Below are experts of layer 17 (counted from 0) of a mixture-of-experts language model. Rows are named gate (a neuron's input weights, with its number), up (a neuron's input weights, with its number) and show model dimensions 0-95. Each number is 128 + 24 x the weight over its row's rms, rounded and kept within 0 to 255. Numbers have three digits each.
Before each expert's rows: a language model's description of what the expert responds to. This comes from a sample of Wikipedia text that the model never trained on.

# expert 26
What it handles: Words in biography career and education sections, such as Award, Best, University, College, graduated, and he or his after degree mentions.
gate0:125095128118129085100082107141136139097163156183128132172141117098108098116094140094147122164130122125139108145127122138118109113178147129122137124160126122122140099114106156134155119132115107101094123134132148130102129109128107149140158112125091136170118136101171121115135113141121135155
up0:125146121153111137109122114166094125115118117130153131117114157083103121138164092140127057158114103132155132110122134134125160166155160136094096125105137105114064112134124197094114118132137117149114152169136120083133153069092110126090129095157133113173115145143161117099153181146103106138
gate1:169177118123137127150124165107118183127148132135129106092116079116102150114109142149113151157160119162119119133139111087125140158161116109109126124140149125128118129085121140108113084103121134184123121128116163143124100127124127132165085138094098120128145155140128125128106160123172135111
up1:141131121165107119177149119174110129090175131139134100160109157122115127120164118103124134082134112132142127131112129124066085143122127117112122110113138159121088129167126114157205166093081127083164126129114095155120157172103122130151127163128137165145197132163092131129100129116146080153

# expert 4
What it handles: Field names and closing punctuation in infobox-style lists and track listings, before colons: Coordinates, Born, Label, Release date, closing quotes.
gate0:136123118148124104122128110140168147112108133112088132132068109105169175153137112124118087143141094140148110128123086140122117132126152129167149101146129151150077129160106110156146125162152149147107169104176145077118160104107129143136157136119158135136128125123179121144117135115128149138
up0:145133121147153161136143124085092100109148122134139149126115128109120147117119125136116129141153112132125143128115140108105102131121096115120100177128142101126115127142105099107160169161125098141159148155149119157127092180081107162124117075127201142130125107127113101140079107117114107151
gate1:149117148139119132115092113108150125101146109156111122102156098079131141116105138110115143100106128163116109136154137092128139156080109135131099159114095110152111102128137159142103106130136156095120112183109095139146129161089089125124107121142121109189116104115162152128141116149129131161
up1:150119090152146148144113099115132145118153093138115166158165109140109153152101149110155158189117117113161119143142084109151137152143110144111147126101138063133115100118133118146130157178120129113132154139122073120102113158123147095148137177090159158137085090089130113135136117101167134131

# expert 47
What it handles: Articles and prepositions (the, of, a) and first capital letters of words after headings, such as A-ustralia, E-stonian, My.
gate0:129168134151105125124176118099134124137121127105130102092109122149136109115176122069103101137085155145127118127149133102114172180114162126129115110108092129113121139150130117153132113098165154136091110092136073149084135091120138119130135158145162119116117140125138172098166130115146097146
up0:136181119130145096074158102108171123110104131134123122164155134081155146170160101131148100094151149131105168114078136127107095131096119137117101087121123132132114105133134117111121147130144106130149144153135115120113106158105153194069099146151150128129156154161142152145137103123126128136
gate1:131098173130134135093103128128110132124139164143149080127106115128122098158113126136126129104158094132146072153112134129112108114157135143180123145126143155108131135104123153129101155131146131088144076104072123128138162129127128130164126129133132113182135098131108133140121107121131121118
up1:136103134132145131143166124150159129100159117081137141093160125122098137117146113140132143137177096099144156143155104091127170111121123072106096110111097136136114142132133083150184132113125070131145145117169108125123146130145131126114142095151099128124120173101133159127161068134133171101

# expert 5
What it handles: Word pieces inside LaTeX math and scientific or taxonomic text, such as \cong pieces, subscripts, braces, Animalia, lattice.
gate0:129137112111136144149151117113155154114160120077102149120149121088118122119129130154115124119127182155095098131132142153131114140077127127150119131123097118123110158131114121124139179129137133159157095124142072159099111103176142119149140122117133172130148130143139156104114103114102095134
up0:128130094106102141098126139101158111149087159124102124143137115112125160132141101096144160117144121089131072068087143131132075138136135191141107093065104153117114120114133176170099128135150121146102116181147105144124122104144141152127135102124112141109110110143171167127124133102137132139
gate1:117182157131170149103126121132121115124108140122111177151091110145103120111173154128122134118158124101108118137107119138106156133166170095151142103082103135176169135149096132124085135142125159103112139138117137128144103133126145107113096148139116168123115085137117122094151148101098142150
up1:123120139127175121145130112108118108129127107135118178151126116122086130107134108109104136148125153104108087113113173148153153162128116093126135141094131131095097125141091101072120112154103138140144112139139119189106124130102148134069128144159088137128135111132143118122139099096117159117

# expert 6
What it handles: Line breaks ending infobox or list items before a dash bullet, plus table pipes, semicolons and years such as 2003 or 2011.
gate0:089137131110124128103092119126160119197115150164105147101141138086153165104130129108145140116111126118125090134157135134163138099146122110138123124128141161083167139131105126160125139110158165134159121102169115117167135138143113112108105119137151089114120102169148125123078125105131118097
up0:201150167126138079112118106152131154117152158086114158198141129147115097147114097155076145148127115172081115138118160127136063097141124135133133163124130090134125120135162160124132121136105143106129143150145120146121134140119082110103125135117137156138105127116126117164107141150092106117
gate1:126129135101137146141104114095156129114071085139141137113152147126132134129117106168156132133125125175128132178095139109155116086108169148112086165160122119107141118123125125127159117179159080137168157126137079156133141114123118132109135186115087103125117096158136146111137156068112110070
up1:135073130172096169155190114138167160129166119110173104132067109110122150121119114118155149147138137132111140147096180138128157171139100191137134123124117128082156137139123099147156103124136180128088144107123107136136156127133139129154160150100142135120122104094123138151106127135130131138

# expert 40
What it handles: Modal and auxiliary verbs and plural subjects before verb phrases: has, had, would, may, could, they, plus s and to.
gate0:104111156184105141087117136154124158152124143126146168073128144145164120104152144142172119111123129095146129072134133123160136097155135100123155154108092110158159138124110139132130121100135127123121122110123116134114094085133135147080135152116167124102122121123151076138121161104123128160
up0:161155103132154159167150153127119099123120125114128150110153160124142114148124126124148112135153132187155133119114137111187119114114123125144153106107149146127126107147175118116128124132170105195133106165098117107182127155107101079148098158153184164119168156127131152110123143145162185131
gate1:182122093124123143136098114166128148157102097110155119121149145105120136121131134107179113137064124082138141128100126126121139142093112153118109145094175116138116126134143173112101168165113129167119111156152109130135133127115164141116117121137143159140118105140128110095139088173140131153
up1:109085132113137139142153133131135111127127128136145055146134138112123124136127101106138120122089136152153118125097147143152139118120126163172126135149168155097116128153129118152151099135153151164139128145144128098089157153142118105141089152135137120097141158146122108142135057107087130107

# expert 45
What it handles: Digits, country or position codes and score commas in sports tables, such as QF, BLR, DF, and 6–3, 4–6.
gate0:189143116141130097153095127147106133152103142112154135128123128126138162167115148137112153105108136113127120159138097141133137143117150098143145112110103065128197114107114114123168132145119122131142108148156171112067150145093129110093087120158106168105136120109179129121174137124110148104
up0:163129140115147057160127083143105123149132149122117165159112131106144090142092149154104116084107126109113155104121082118155143123102122107140159129108149082168106124128126136110158128090152176101161132116163143136128154155128150136133118145134128129122150125109118096185188119147093122153
gate1:116076139136130094118095160170108145129117101118135145112156136143134092113108137106169129113097094109102085164131176134143130154108090090099146141134084121145085123163114124096121092116168103142094121131154123109140112151156157133094136103115153132110162128104174099118162182113101149163
up1:129135118146125136095149112100140106135161136146117114119141091109130115213113114097150099139125113161146088091116153099144123156136144124121106128147145175118155143070152126147107167158094137137112085132135091140093140103124114121132122159147117132172120147132123107147127104135138091146

# expert 31
What it handles: Opening pieces of names and Latin species or foreign words, often consonant clusters: Fr-icke, fl-ammea, Brig-gflatts, Her-bert.
gate0:110110119162165113101076178147137159131141145091139087141104134120155133123138139134123156147132123108138101147108123175141140117147137139116146144111154068153132078133126131130137152091115140134131164151110095109149151146137143112090142133174131107118165124117116108123179105154082062095
up0:110136157104131150106163146124132080107115116145147152137106142134096137152127120134131155120138123166095122140169159133097131139086124105110136108109098123133109144109182130088129123144132152135146130145157113099132097109110137134114110153107080107147120181152128143150165145123113153101
gate1:138115081143089138158101136139158113122104141103090159124092107152193155105146185120113119177117096151123157154116132135072127122108145138162122166121126091174127116119139133114124125101137124106170130128111119125124159149121178127132137114127110131112129136128183129124127109200054123130
up1:140101110130109125094154153113088127121189138113100135165177131167134181075157171116118120140126123156113136113130169161163143114107119143175141081135146116082133110143140110113139095111143132161143131118128144118102112161126123204133116134130126091121088120092118113114076111106093182151

# expert 33
What it handles: Byte pieces of Thai, Japanese, Chinese and Hebrew text, plus letters right after hyphens, quotes or parentheses, such as Wi-Fi.
gate0:162145142138139165097172138137185172115108118127127168117125106114152066162180131127115145077152107114130120121118133127109133104153067084121128134111127125123132169140161117128114106114132127133129154140132092156132123156107101132121159121107137111116134079120139091120117145185202163141
up0:118141083141144147121088137129171087136120093141138124107136144125146124121107090114081136122128145127094196126118114129160117113081152123130139165094138133147102145154170105113149109164144142137147072166124141170174112122113102133136128117089078169126135125144104149091129119096132168143
gate1:130119176090164118143147093153135143125133134106136122102201122109112155109105135109142085113148131105133116129146139161134121093129131180132123138081147126125121119136086140128149138132156164073124140135110128130124128117130110095151105179110122175179109117148113145142100099139160107163
up1:148116170152148152114124093133076117141128114116099158157123120155114109142125154116152097137136163109115149092115144107136133171136112102122111123144186121120144141173148124126159066140110149111131157151165111124140173151114142168090169167173126140169133100094138118155130124095145119145

# expert 34
What it handles: Opening parentheses and first capital letters or starting consonant clusters of words, such as ( before ISBN, W in Writing, comp, br, bl.
gate0:161097150133156092112132118149135131178135166093159118126132116101120113154112144149111119152138130120160138087080125124139137127145168131146177120122146099153106093147093114117128100116138125113162128131139100147135130149164120105123123124093165125122142147133192119164082144085093124148
up0:166174143147135141159137126133132151102129107103104136178118153156151141158090142147103111158126089081083146109159183092111144113111081127084116179139134129167168146148127101155100172151110146149144139163135106077162101169172141110098129098134107114130131130143101130147071151132093121110
gate1:115112100094167158161116169127083121142063143120133125158147152107105088147201091140097097115135135131127143159124139122105124118102086143132138118104172151128177122125136125161123130076120108140144104153073118121144123161102056111150123172147181113150123119153118128121151096073153124142
up1:100100114110172147126105119136122142147147172144128135120106135125084142078123112109146101138120122136086115153130117112138116075121142147150132143115114099130119126170124117111153129123085121119108146183080095147109123128095167152156131145085121069105139118099129169141134128149109136125

# expert 25
What it handles: First word pieces of proper names, mostly British towns and football clubs such as Don(egal), Gill(ingham), Pres(ton), New.
gate0:097117162128147132104122140168112142156154113168139159163149130145149100132124144158090110166112146140135113134099184125141156150151121108117127147132156137134154137116141122167157122134122141084130159140112156122099147099153155134117134112138138124131157080113110132132128107116128125108
up0:087143198119096109143054123124134121145128110133131186115117126103122144145176137123141117132134109122149146110117115127128139129160151133143120124184102132082125073084123139100137099134152160183175148125149106104160155135125156128153118148156158109107187062143143139140148112152107163111
gate1:163142145103142149118084129112112113101094088099114152117153144133086126157123068147117159147095075125151138086144096098142130115157119131136141081182110172139134108148158130154127083179124125094118068122146119101080154117122125128146105112161102104153090132079096199125122166121153159118
up1:101098128079139153146124113146170118125082132124082103127184106109096141136121119146157139195122151140148139158117153104125117137097128144124134086129108109132136114096107121149131172128132131103132126135128132164101100132073145176127129091150119102139164125165111125139089123110125081114

# expert 1
What it handles: Sports narrative words and verbs like played, scored, finished, tournament, round, plus event names such as hammer throw and shot put.
gate0:136079102112142127095115191168127136160139098138161154138152140124139135125114144174081140092123112103129094108135116083150163105193103120127153147109145103139128137104131116122139139168111075100105081122129100118146083141176147123129115124154142111118154103151107156127119160101167153162
up0:092123089121137133139069134106146101163150135118177076140113134104169131095105109136148139145147114190127145115139138094113115119123098139109128115147068174096083136153094140126100134138166123128124157126130149143117213134140084174131122145081113162126119133070087126100133116144112115180
gate1:170074094162149104142121151142160154159118141121148152141093161121127138114145084163138143096091131158111131147117137115150130130114155124077104115100139107125116139143144123139089129119129109109094131098128099125125091082140113138181175129114169145128103138138162122123084130100138103148
up1:117109125144127092157101111125117110141147160129152153108095060104122113108127085141138128135113102118136139148126084098104137121142094113132105158107160101090166104151097121143107150155136106133153118091158122143145113116128103091109148107149158127140116137077133157166137152161157151126

# expert 3
What it handles: Digits after a decimal point in statistics (41.21%, 2.39) and past participles or verbs before by/to/as, such as surrounded, confirmed, designed.
gate0:119072107111142131127103128136100110141147133151141108151149136110078126147112130122163153173176145134123085141137112121152139085130133141162119116147155124129098109148116161128121143142113140149139136144160147129095138153139129105140147142085128109115110138163132148143089135078169119098
up0:167113165096113149144133094118151116124143106170097117107160127170109130101126081098123086130131119161153134118164123160091127155106109137101118086159115187129116116129111140135151130125136175113102153105121099134136129130162094102127148123144077128125146137155144113116134153124112163126
gate1:148146089154188132121137155132098126104107117104129131148092129087095146123100135132141145144125095117104158134064103148099144174140106103144155109095124099156130130134105150096135157169112121128118133201118076143165167134149107204102160153112119094106139126176152102164101092136144147145
up1:102134147123106104153155169135125108131126082105144146062130105129119140128099143144120119156153107122107113117147110135092137152145117083118147118186118116103126134126128123106126171118115154115090105135128181144162168116104148122132100093130126140164143119170139128127121135129138099083

# expert 2
What it handles: Pipes, commas, colons, dashes and words like by, and, or just before a name or list entry, as in tables, taxonomy lists and role words like drummer or songwriter.
gate0:133090137132120104091143088137171115077105140162154105148134129142132122127146146091114146125136155142162124102118112142104134174150091123126110172103129143173133140119126138148126139093157134127136121108133144135141151129139101126134130128123117143088172103133150117159129145120113141133
up0:157113095122147097145103127123120132130097177116116110136094183100149121205118137114155108188145173142146158149126094148100136113155128107116124103118133154141124135178138130148108151110096101084133131141165158142148120118115129119112117121102119163131119124091155145165151115145102112126
gate1:091145102127139132134106129165130137130144137105156072127146118116098137165124127079110144151098180123113118155098160107120064108164150167166133163143140164132157118102101134121146135130127156130134122137102136143162116166115141128144135163131105163143157120163126142126161123139141112122
up1:151115088086134118121160119125117141112153126121103128146150175132139104121138121100187089115135136139097108096149151132143114148086129126137117143093116133140129146130153108122145149105159143167137111109147099107083150136097109197081145105152106121149167159064159110140101126146152070126

# expert 27
What it handles: Consonant-ending pieces inside proper names (Stri-ck-land, Hamtram-ck, Solo-mon) and capitalized title words like Rock, Film, Game, Press.
gate0:141142122119111107126152109120125073091079140086137125182146112129123105111144115091132147078124137129160103121145135148118099155105147126084123131162144114082142132119158134167146126104118103051121137123139168120125138114115140134071112144119140149140136143142132118090142127151119144102
up0:167114110121153120127117091099106167133135150142114116159102113137113101079162091152086124147125121097146151115123112159150118147124109147159087125108124121167096136115122131122144139090150137143110102166154132125091128115094154075116126078143115106099125098128137141105126126171137081111
gate1:145117108154149149160138144173125113106159121133110118131135212105118152169090161086112105160181119144151114138106144135097126152197127123144126153126093091128127117115103121146154139165112109104151153133134111118137096157136148101096108151138111105114112123127146157189156163075138112128
up1:103158093144153135154143115109091131149103155073141106221150144166127117137141153144116188113184150136141149075112142134144157120078169157111143130149126093130166119151131158160141162121081124118117155114142150125148129112078152086089137121133133126150097129172143094114140125145127109152

# expert 8
What it handles: Common nouns and row-starting pipes in census, demographic and election tables: population, age, literacy, percent signs, part, water.
gate0:107130146123113137118167096158101112148157155138184144126135110122109129176155103121154130112123134140116131138150141132157140141118184125127164108126158123125127087104141113112108106113096105144126105089127118105115112115089141136130087092117128149092115114149143111130146102126152119142
up0:150148133175119121128101110105131158108117139125102118183122112137141152107137149144151139148091092150137112140136116124125177110156134124165147110180136161148102142127110173139106095131130167145154096146094149165109100134129095123143155159135102164122143128098124114109155183126111142095
gate1:179125119129123083160110120137152106166159123140141117116159160108118112179112119137131116147146132094092097137099158078116123128152125125154160122151124116169130174122150135136094116097147146143132129119157142073119139131156097134074161140135148125141112121162132080128117113133147127089
up1:137098151142086161063167133143086091098109108117084104128124117132138110118150126148137098130146074123159125135142099115125140123105155157121141128097126110084065108128093168122151127116136088135131131148119110142127115148141117164110140117130132124121102138162050158154114135128152146115

# expert 19
What it handles: Word-internal pieces of scientific and technical terms, often biology or computing (thym-us, mem-brane, comp-ut-ing, orbit-als), plus forms of be.
gate0:122098134082094106135121094055119147123132125132105150128176111138146143104127116130145136124109147129111126160107124140130177168130156106135129116166084134138115102151067105136115165128167105113083098102157151128155131099115113155155139101122172134137121123111132112108162101115133128108
up0:091117091092123153111135129146124142145138120145087171115157135184104101144115150164153137104129117125161123098091120119137111145106138070116087097154152083163123152160123163087119112101134115120196145133097133105079161149136173110180147147102108072150125119093108158163125166091142120165
gate1:139105132118132157132108093127115149098083124146148125123137148115114134081142108108100119155161161080084124119113136111104100131114115139128161079121115176118125099133107143154161136094109106096151116141121141113175095155123101150101108173154097123113151089118145111144085163085152115085
up1:153136185114119139101106147094093155153117140127112085142094103140112079145119129148139104117095148132116110130093143144189088072106135149140111139111137120137147109128119181136130112150098140115155125111178161123144136122144145143106060176168113123137116093100144122145108092138128125109

# expert 38
What it handles: Nationality, genre and role words in opening descriptions of articles, such as the iller of thriller, American, Kenyan footballer, politician, novel.
gate0:106129107113127114117109149114102144149121126084103125114150093133148184117131165118127129139152162137114146164132133124115164135098143100145138129119145115130120125133095139101120124107177123098114113109087168117148130120117153135160112115163156128131110136100171125065138185109148156116
up0:179142126145170149108116158112153117131151103088122085160144138133148101159121132169119117119155141161107117135155102112145129123139097149127108110124120140160104131128091101135093125059135095118134105150147117170168156141123161135147100128151147140152111138120096121119132172157099114138
gate1:103080162119128165153091140145131140116160157145119137166148172123140174083128171138133118086144146084111132115093153145088101145116138119102150131145120120142132107094123108131133112089120146100103132124127095136089151121130086168161120169120129090160127103139102110115098156124159167120
up1:111149155125111155129133143141096143131182146103097148146146149138167090135100120133113107147156121167111119116119162098124098078153124158125141109152118135143136131155090161083178140141131140134155114129147129123141110144113154099129140107112123167122093130130116165132108099137144146118

# expert 9
What it handles: Year digits and decimal points in dates, ranges and coordinates, such as 19 in 1901, 15 in 1529–1533, the dot in 37.11895.
gate0:126142110146093115077124123123171155165119116115129120100120117135147082105129147174107099133085119102114131134127112087121142105107104143112121106121097089107137155130094122142133149107162169154099129096135138134128157115110098126159125138108164136134126117116129144178149155085122125150
up0:095117193106129153162165132133131115124147102135123118123120117180153145176099092136144143152096138128153150145167115114148126135160164128124134137067138175078147147084140162113126134159140166115143197138081120106159151109113161097129154151155148098140149138121111141145162127154092126132
gate1:111150140142081096135103136134146139133072116102113118101112099119141045143156127148123083097084132114099120141131140130145073088113089136109132108111185108137082121168127101117133095130119102140132125157161109125095133136137148129082089120125122178095139150140120094106087142109112138096
up1:101133087144136152129112124102161122123128113122118114109149093144140055181117122113174093156130160126129078146161181109142114122152076160114156143148164117103131146119123122161121129149097110149133104113155135134091154097126106157098076113139150133118106123110143154126117143101089120088

# expert 0
What it handles: First pieces of personal names and surnames, especially English given names and Mc- prefixes, often in sports tables: Geo(ff), Tra(cy), Mc.
gate0:108156138109112152118155138137133138185156114113089129140117148154102109113129125156165121112179169108165138151123107136181115124104141125112138160115106122137096097134120124113118139118151139146153109109083132135169118124094124101105191105134134175143161090133150115115128116157102125174
up0:117181099138155162138110137132160122145134172118152122122136159154110089116147125109109120109171145110096122146194099147120099118106103106129101104116126125136110121131133126122146136071178157109126124197121135135127142128108152128076150114152083128143146132111130121113084121122114112094
gate1:110145147104150116118125089090091125115073117174103134116154126107133118134117136141137113153106136171122100129155167108151110136141100114131143145093148106103129125167116123097125153140134155141127142123122100135071180111172142158127131125119116128138167128155128130157116145142140141087
up1:148174150113125111081095108121175121117118158118176152099187105133140087103147124120157129133116121106093164143136109165125134109139106160147126144098073150136125164107146113144124114159119125108157161133146120152091117145091114066143133172111124109138110106104133141123153117116104132120

# expert 13
What it handles: Function words that open phrases, such as the, as, by, under, per, often in politics, coaching or appointment contexts, like under new coach.
gate0:122175107094136140166147120113122119100104115150137136119102106104138088119089122149144160116121129109109135155144124125159135137176152105127110111144106148128123122142096160107118142128148124104104186106147147095149090129141133157119161137113158142150110065155135155136136121115144159153
up0:159135112170105130119116124149149106089161193113116168108136133114136141133132164100183138107154097160110105149098150135159116157143178160126151078121061115140090128118127135124102103162135130092136124121093111139128154104095090113123111152123130172157104140105094100125095119105159131145
gate1:161097102108104163139092147096155165168153083096150093109149155108129081100142120109106133109146119126143090147083124131137122127144146098169163136125132102147156150143109132138144121120106096140116135118133117148117131130119090118140102146144130096136110138112107128142104145115128127140
up1:137107127163138178128135111132158133137137188177127162146121140120133103097104096164112090065103138091142140121113125163117107133113094121089099121132153131121119128081142115130136162120088135147161142143135140141136097114106098110160152129095113154108172184144130126138161128130095092119

# expert 14
What it handles: Word starts and pieces in political, military and legal prose, such as con in conquest, pre in prelude, Governor, battle, constitu.
gate0:139182152093140118163134145078097112109165129148093146150145087122059149105108181166141182130121158079107134157130119114144163131104134080139122161157149116131119104083141119130110140129141120118108103154118114090126106113192106140126119066115147117121156125122135138150102116122108139123
up0:153164139128123083112126091104127130125120133151101092123096071110157105107159137156112129131105151142118173094097143109079120098119144126122144130079085110159074155170140104099169122093162122097133098139144106158111098141118151167095089130133122111138061131115110124140107151137102106063
gate1:103147118125103112127133152133074141104103142133127127123121117104148115140159117087158122153112114115150130102139115104155112147103140075165154142059129118162136146170152093127091146122096114148130148116148131087116105137127100115131088152111125108135113130137155113141114101152158156111
up1:154159116122126133110157140150124135124130136150112127156139136103111160094175166115103161101122103090122114128143133134074110152177116134163159143154113131068119163165123189134132138144106161136157121141147099145127135159124142104170170095099133088117100130102130130099083146102125112161

# expert 7
What it handles: Hyphens joining compound words or year ranges (carrier-borne, Austin-based, 1991-1994), en dashes, table line breaks, and month names.
gate0:125109154140157087106109107106141142101126135155113118153131130115088087130123109138138155144138150155135097112128136135131120087099128145149130110130148133127126155143123130166141134141121140116088123139110157103123147158129133116099124122144113131140117111174183153122118159138103132076
up0:141114111127170124114129140101119098078117138122142101112151157079121074130139092128116128154154142152087101111139146103168101122117126176123107120139136103136143112133106114130112135116115141158115156081111149081125114127108138139113140129154140173167148139207129173133136147106165132128
gate1:156149132123120163117147153142139128103085120087133112121139147090119127168126137154137139109130124134117128151095109128115118117134118158105149155138119156170188124124099146141117128117125064128109097100114083143141153148146115139159146115126111165103145135126131132132144133126095112133
up1:132124133186121094142182155101163150141098117083155139132093109157112144149127162120124124133101123115198176089113076150118096100133142149083132095136153135117155109131150146119090113110123102107115113113110096090114118153127155106125131127120108154130156094147146127122129152084147110140

# expert 36
What it handles: Prepositions, pipes and approximators before numbers or places in geographic and statistical text: approximately, located, nearly, to, of, in.
gate0:131135111117101115129114128128139094130115126150105135135126087105134112147148163085164170103153133079143110140117152134101147112145136107182110121067128145151169120118134104113117091141095142067118140106143152156082136131102072117169098132093120158118110104124126163114106116116155136097
up0:133133115131157077124149149103147103141092147142123179116101122087151139141121138092159136144142068106039126144139104134143125155149108115167093101094162106105156155118135123146142099156154115121180108152120119116122132158068112093122162152111151107130126116099151184112053147161141158134
gate1:132084127151079120123109137107098142111152120169114155177141093119133117078152135171124114164149145093142139111106102102105157090111160094130116172084142139158083118154123144104213059114124121118127195094138142130107162158118113127072112082101107119144142104076120121131122157140110167167
up1:157139085122132124139146178174115142132135153137099112139184105093121131139089144132129136149152119157138102123064164107149161125121180094151157129094135113150073126104121170138124088137150112092121161125116143144151136134138100106086069106106123117123114118170105122168121114136151121112

# expert 39
What it handles: Periods ending sentences and plural or head nouns closing a phrase, such as students, countries, forces, market, United States.
gate0:187137132126145095158135110107157102108117079103106151149120150139130146126142113134162168128126129137167118140100141140129148103139144158109114122156124115154162128102168105085165126106094150109160076144132132117128178133111137165128163202148106136141111108099133119109136122114142133114
up0:163093125122125189101106129096125085128125116134103151145116131174158101113149102152145136115134130091148145130131120078131134133129140133160117103117139078147125155144137141143173159151109173154131121110151177104137133113134103176078209148122161081098160097081124136130128121099138126125
gate1:128103128126105119141129115156094138117123174126106110065090155111143142163150077161135085146126130116133124141167146090073102113132133098113139137137095118091137127119135107128105130126127126086138146130110117147166137128112075158155165177107113154124109107137063163143125148107161120184
up1:112120128106132129127113136132138130117129126153115173122102147140118133123130110147068105082143114112110119099151182098139101090093130126124136152133132130138150153145123106145155118139106137171138126137100159123175162131150079137112171156128122110124111133153117080094131143098143099203

# expert 43
What it handles: Pronouns, character names, commas and auxiliaries in plot summaries and biographies: he, she, who, was, been, Dylan, George.
gate0:134129139130129128114144096115135125101105132131147124112121121127088155092102141157141111135111102087151132157105129180136084167122118106102137107118093136118150145122124158144141161090129170132166150087130150096153120165128142131173128111098117183104149122130150147144133121118102155138
up0:125134119147143138141155176131128114107166122101150157124095139135107119147142112120116123116170125196090098091115128096144138126119129116160134121148124142074106144132095112080137090133138079122100151154086080159104088135158149097126132125095119068138142127149160122098158155146096123138
gate1:150103141160106137184109128077100097099123129149123164123128186099132150102154126107117082109116158127125103150156128131102135161130176164062102154145152150132126126143136106165135167126159121112112129148111139130086126134112083078109137129138144149122104151107161123136165142169106126119
up1:076130114112118128118131120059101167095169141118131153150162137118149163143107133120106117123108129157146144154160168121130107135140125167142103127149142104107106149132137137163134093095139117103091118144104092152119126149106109127155109097116102120143127182142115112087145110155099095141